{
  "init_std_up": 0.0283,
  "beta1": 0.95,
  "beta2": 0.98,
  "weight_decay": 0.13,
  "decay_fraction": 0.6,
  "final_lr_fraction": 0.0
}
Below are experts of layer 4 (counted from 0) of a mixture-of-experts language model. Rows are named router (the router's row for the expert) and show model dimensions 56-111. Each number is 50 + 12 x the weight over its row's rms, rounded and kept within 0 to 99.
After each expert's rows: "gets" lists some tokens that make up at least twice as much of what it gets as of all text. This comes from a sample of Wikipedia text that the model never trained on. Tokens count by the router's weight.

# expert 49
router:50 66 52 76 35 65 40 51 51 59 69 46 51 44 35 43 37 48 45 42 51 48 39 57 38 45 35 46 37 53 48 37 31 58 64 57 69 55 47 62 46 33 47 38 39 50 37 38 48 54 49 58 39 64 62 28
gets: " ", " |", "9", " p", " P", "8"

# expert 45
router:57 67 56 61 58 51 58 58 55 35 36 51 58 59 56 59 40 29 66 26 42 40 37 45 37 25 47 65 49 69 44 38 44 52 44 37 48 45 64 42 35 50 67 46 30 65 63 58 29 47 50 55 57 45 43 55
gets: "as", "os", "ot", "oc", "on", "ic"

# expert 17
router:44 52 50 56 40 72 51 36 57 37 37 54 36 49 41 63 51 41 57 37 34 56 31 58 57 41 34 60 67 50 48 49 36 35 62 59 66 32 58 26 33 58 65 53 59 50 57 52 59 50 51 66 56 44 68 37
gets: "ion", "ation", "ric", "ition", "ient", "em"

# expert 42
router:45 39 50 69 44 64 47 40 60 45 56 66 66 28 64 44 40 36 69 39 43 60 37 25 55 42 59 29 55 33 40 56 64 30 55 60 39 44 52 48 45 52 76 21 52 28 35 55 42 47 52 46 35 68 47 26
gets: "201", "199", " other", "198", "′", "200"

# expert 28
router:65 41 70 34 50 39 56 52 72 43 45 54 65 42 44 53 35 48 46 46 64 47 57 31 57 60 33 28 51 74 73 40 63 31 44 36 64 40 70 57 49 62 60 43 40 40 46 69 42 47 50 59 44 53 63 66
gets: "ra", "le", "ou", "ur", "ro", "ie"

# expert 41
router:68 37 59 72 40 38 61 68 43 60 51 54 69 41 65 34 29 52 52 58 67 63 60 28 26 33 41 36 65 81 34 46 46 43 60 43 36 47 62 41 54 57 51 52 34 42 24 42 36 39 57 35 53 40 27 40
gets: "\n", "200", "201", "202", "198", "195"

# expert 7
router:31 44 43 57 41 47 50 25 61 43 43 27 70 47 36 47 45 52 53 42 47 50 43 48 47 54 65 57 75 41 29 50 45 51 67 52 59 61 46 48 39 51 68 59 63 58 61 33 59 62 28 42 61 61 74 67
gets: "re", "el", "ov", "an", "ol", "m"

# expert 47
router:66 80 59 42 51 43 41 51 50 28 48 40 51 51 55 44 42 87 66 62 51 52 66 54 32 68 50 40 49 48 66 53 31 62 64 43 56 39 62 49 16 65 48 54 36 31 57 53 53 36 46 56 45 37 53 61
gets: "as", "or", "ore", "oss", "ile", "un"

# expert 43
router:40 34 52 72 48 73 32 46 55 41 63 36 42 31 45 24 22 34 36 29 67 70 63 52 29 55 64 24 50 22 43 41 57 39 41 55 44 62 40 49 45 59 55 53 26 38 58 48 45 58 43 67 38 64 63 58
gets: " of", "e", "l", " from", "==\n", "\n"

# expert 15
router:45 55 30 46 47 64 73 56 44 56 84 47 53 34 67 66 39 51 56 42 59 48 59 63 62 34 27 54 13 46 36 37 42 40 59 44 42 44 45 44 68 64 57 72 42 47 53 66 43 38 39 63 42 50 55 44
gets: "el", "ill", "d", "et", "m", "ore"

# expert 57
router:64 27 57 58 54 66 32 55 48 64 54 60 61 77 59 50 40 44 39 48 62 64 29 58 68 61 56 39 82 50 33 43 46 38 53 31 44 37 57 52 38 39 43 53 35 41 36 40 50 30 50 66 63 61 75 55
gets: "in", "\n\n", " (", ")", "i", " It"

# expert 12
router:70 40 65 57 65 52 44 42 59 58 69 48 52 44 58 46 38 50 29 54 46 71 52 45 60 41 39 43 51 50 27 41 61 37 61 49 38 44 52 25 41 55 54 46 76 42 38 38 34 54 38 58 44 44 56 71
gets: " was", " is", " as", "ed", "ated", "es"

# expert 30
router:47 21 61 51 61 58 49 44 53 53 63 56 59 62 28 34 47 37 56 40 45 43 77 59 41 43 43 58 73 53 66 33 50 72 34 45 60 45 34 41 46 41 42 59 53 46 58 61 78 63 49 59 47 39 53 55
gets: "er", "ist", "ian", "ant", "ed", "'"

# expert 63
router:63 48 60 63 25 73 56 47 54 54 72 34 61 32 60 36 42 47 57 44 63 77 48 68 43 35 49 34 47 44 30 47 47 37 63 51 50 44 55 59 55 52 51 51 47 35 35 51 36 48 46 50 51 51 61 42
gets: " The", "The", " the", " |", "\n", ";"

# expert 31
router:35 48 68 67 43 41 52 45 45 53 68 30 52 45 63 33 38 39 47 41 52 76 35 66 48 51 49 36 36 54 50 37 49 39 59 59 53 63 60 50 57 41 37 55 32 40 61 48 41 48 45 60 37 48 58 60
gets: " ", "1", " l", " the", "|", ".S"

# expert 54
router:54 46 48 52 51 59 46 50 62 40 61 54 46 47 67 44 45 40 25 43 60 49 30 62 57 32 33 56 50 34 54 49 84 62 51 57 49 43 67 52 58 43 64 76 42 39 53 60 28 64 65 50 58 30 42 81
gets: "-", " ", " (", ";", " \"", "/"

# expert 13
router:39 63 51 57 47 69 38 63 46 47 53 64 61 55 58 49 55 48 56 41 63 45 25 66 46 48 39 41 54 59 58 41 53 40 48 38 53 35 54 31 45 56 70 39 43 54 74 66 31 38 40 69 53 54 59 53
gets: "o", "ab", "a", "um", "ub", "ro"

# expert 3
router:60 48 52 63 42 60 43 54 37 75 61 40 55 42 41 54 60 39 53 38 31 41 59 59 27 64 50 54 80 30 40 46 41 54 32 62 42 56 27 55 41 55 29 48 70 60 47 50 63 68 55 62 41 50 54 58
gets: "h", "e", "on", "w", "j", "a"

# expert 2
router:65 38 46 61 50 63 66 47 50 55 68 42 40 56 56 39 49 42 37 38 54 56 39 49 52 80 46 46 50 46 50 31 57 44 50 56 30 52 52 51 51 56 55 45 46 39 41 26 65 60 48 45 65 38 71 58
gets: ",", " |", "ur", ".", ")\n", "9"

# expert 14
router:45 60 50 68 35 60 51 50 50 62 93 32 71 34 77 47 37 48 45 53 55 64 38 39 43 52 46 52 43 48 55 56 35 62 44 42 62 41 63 54 68 39 33 61 25 42 45 53 40 52 70 46 32 30 62 51
gets: ",", " C", " G", " F", " Commun", "00"

# expert 11
router:44 35 37 58 62 68 47 32 59 57 60 50 74 52 71 31 44 27 55 41 32 52 45 55 60 37 53 63 70 34 35 51 66 58 37 71 52 24 50 42 39 46 45 39 54 54 39 45 32 38 32 50 45 39 38 40
gets: "ed", "ate", "ical", "ic", "ated", "ing"

# expert 33
router:55 31 67 61 57 49 62 31 43 64 62 54 51 66 57 34 65 37 52 51 61 62 36 55 46 43 26 52 67 40 81 34 35 42 61 42 52 56 23 37 42 51 57 54 40 60 67 70 62 48 42 45 37 37 63 52
gets: "–", "ip", "r", "ch", "amp", "y"

# expert 4
router:62 44 76 39 51 41 47 31 56 60 34 49 58 59 61 62 46 53 54 54 74 38 34 62 63 54 49 40 66 87 64 26 52 50 51 34 49 66 72 86 63 41 17 49 54 54 39 25 61 41 35 66 68 59 59 50
gets: "\n\n", ".\n\n", " |\n", "==\n", " =\n\n", ")\n\n"

# expert 46
router:57 50 55 39 53 76 51 30 59 56 55 49 40 54 56 55 28 34 19 42 45 50 54 44 68 63 52 76 65 38 48 45 56 54 65 58 37 36 55 31 57 65 35 48 60 42 54 59 53 45 43 36 38 44 68 24
gets: "em", "m", ".", "re", "ely", " but"

# expert 23
router:54 55 70 54 36 58 51 74 59 47 77 52 64 48 42 35 42 46 40 34 32 61 49 57 33 48 65 58 31 27 32 59 31 41 48 56 49 35 33 58 34 37 49 74 36 33 35 67 61 68 56 60 58 43 50 46
gets: "s", "ens", " |\n", "ms", " b", "acks"

# expert 20
router:26 28 45 47 25 44 42 57 42 53 56 46 40 45 50 41 52 56 36 45 51 65 62 58 33 49 55 53 60 37 35 40 43 47 60 59 58 65 43 66 59 42 56 66 48 51 48 64 56 43 69 60 63 33 43 62
gets: " of", "al", "un", "ong", "ed", "=="

# expert 16
router:61 56 20 63 32 57 27 39 54 21 51 50 53 70 32 50 44 26 51 37 42 39 49 56 49 47 36 51 66 54 50 43 38 49 60 59 59 52 43 41 49 48 72 61 57 38 52 56 68 55 19 69 79 46 52 72
gets: "at", "and", "id", "it", "ing", "ig"

# expert 9
router:32 43 57 52 45 48 43 48 39 58 59 35 50 43 71 61 38 56 35 54 41 71 48 45 34 65 49 38 27 48 58 41 35 51 53 67 50 47 40 50 42 34 44 40 60 36 45 74 55 55 45 59 70 37 39 61
gets: "i", "al", "in", "ire", "u", "ise"

# expert 0
router:55 54 56 54 31 69 50 54 64 63 83 28 69 37 66 35 42 34 44 36 53 77 35 54 55 39 30 44 43 37 28 51 45 49 43 41 69 44 42 50 61 38 43 39 27 38 47 43 39 74 48 49 47 43 72 50
gets: ".", "\n", "202", "7", " K", "196"

# expert 29
router:48 32 66 59 41 58 49 46 48 62 75 50 34 63 29 58 42 31 24 52 60 64 38 49 48 64 56 45 71 49 45 47 40 56 61 49 53 29 49 62 54 59 41 38 60 37 47 57 43 41 62 45 64 35 66 29
gets: ",", "ir", " ", " |", "y", "er"

# expert 62
router:52 41 51 73 28 61 61 60 55 52 72 29 66 32 80 28 41 60 44 39 67 81 37 54 45 45 41 46 47 32 37 32 39 42 56 53 52 50 43 52 46 45 49 42 28 42 37 56 42 57 54 48 38 49 67 43
gets: "2", "1", "4", "5", "3", " s"

# expert 1
router:60 41 52 54 42 49 42 55 50 66 59 39 51 55 53 30 49 47 63 62 45 59 57 44 52 33 57 57 59 33 44 48 34 53 35 29 55 33 52 38 40 49 68 44 39 53 49 60 50 52 59 49 37 46 60 40
gets: "ang", "e", "ell", "if", "ey", "p"

# expert 21
router:62 60 43 63 40 61 58 36 46 39 70 55 60 41 48 50 48 43 30 70 43 64 45 53 23 62 43 47 39 66 29 43 43 55 58 55 48 54 46 41 45 39 43 63 36 40 49 66 61 40 54 62 55 28 49 59
gets: " a", "y", "o", "s", "-", "us"

# expert 34
router:36 46 40 61 55 60 43 37 70 48 54 66 46 38 73 32 47 40 25 64 59 46 34 50 42 43 31 62 46 32 74 60 60 71 62 57 37 66 59 42 33 42 54 50 52 48 62 70 50 64 72 51 44 32 49 61
gets: "-", "–", " \"", ",", "tain", "—"

# expert 59
router:26 60 39 48 34 11 49 39 44 41 67 47 58 54 51 48 51 54 58 43 59 40 35 54 28 65 48 38 43 54 47 48 36 34 75 32 68 53 58 80 21 44 42 47 52 37 57 32 39 65 42 58 47 52 53 40
gets: " ", "A", "F", "O", "L", "I"

# expert 37
router:50 54 44 70 33 58 75 39 57 42 57 38 75 45 50 42 30 44 57 43 42 49 38 48 57 35 40 47 38 43 35 55 44 29 63 49 65 53 58 60 49 47 78 43 63 35 52 62 50 58 51 59 54 52 60 26
gets: " as", " /", "00", "40", "10", ";"

# expert 22
router:57 76 50 61 47 42 59 44 45 33 68 24 43 47 69 40 24 61 58 34 33 61 51 44 39 58 58 58 58 71 57 61 43 49 54 41 65 43 62 51 30 61 47 54 23 43 52 49 44 42 65 63 39 30 52 45
gets: "all", "s", "ell", " have", "allen", "ill"

# expert 58
router:58 40 51 60 41 70 58 53 55 64 74 27 58 34 73 30 37 53 38 43 49 64 38 53 56 52 39 45 55 39 27 54 67 46 67 46 49 33 48 56 58 35 53 52 26 63 37 62 49 52 51 47 45 46 53 45
gets: " ", "7", "6", " the", "2", " c"

# expert 40
router:55 46 76 68 51 71 70 50 52 64 61 41 41 66 54 36 67 48 50 39 66 73 39 52 39 53 37 42 43 51 50 37 59 41 56 74 49 57 48 38 41 39 55 39 36 55 39 52 53 42 42 47 51 59 53 41
gets: "am", " M", " University", " United", " |", "\n"

# expert 18
router:54 41 83 52 35 65 68 60 58 65 63 31 48 33 41 43 56 50 59 45 53 78 66 67 36 28 42 43 60 55 46 48 42 43 57 38 57 64 34 24 44 48 59 66 46 46 37 47 60 44 52 28 46 47 47 21
gets: "own", "s", "ers", " in", "\"", "ings"

# expert 36
router:58 40 25 50 51 39 45 35 35 72 55 55 63 53 22 42 43 37 45 59 30 63 30 58 39 62 49 48 43 41 35 52 52 62 58 40 40 69 55 61 42 35 62 48 40 54 40 64 64 49 64 51 66 46 51 66
gets: "ad", " by", "al", "ar", "or", "ist"

# expert 26
router:49 60 28 39 50 33 66 46 37 45 65 29 60 42 46 40 37 36 55 41 45 54 73 38 52 49 45 32 16 60 58 49 37 57 64 29 67 61 46 40 46 47 61 71 56 54 39 69 43 48 42 53 57 46 60 50
gets: "ly", " |", "n", "on", "y", "h"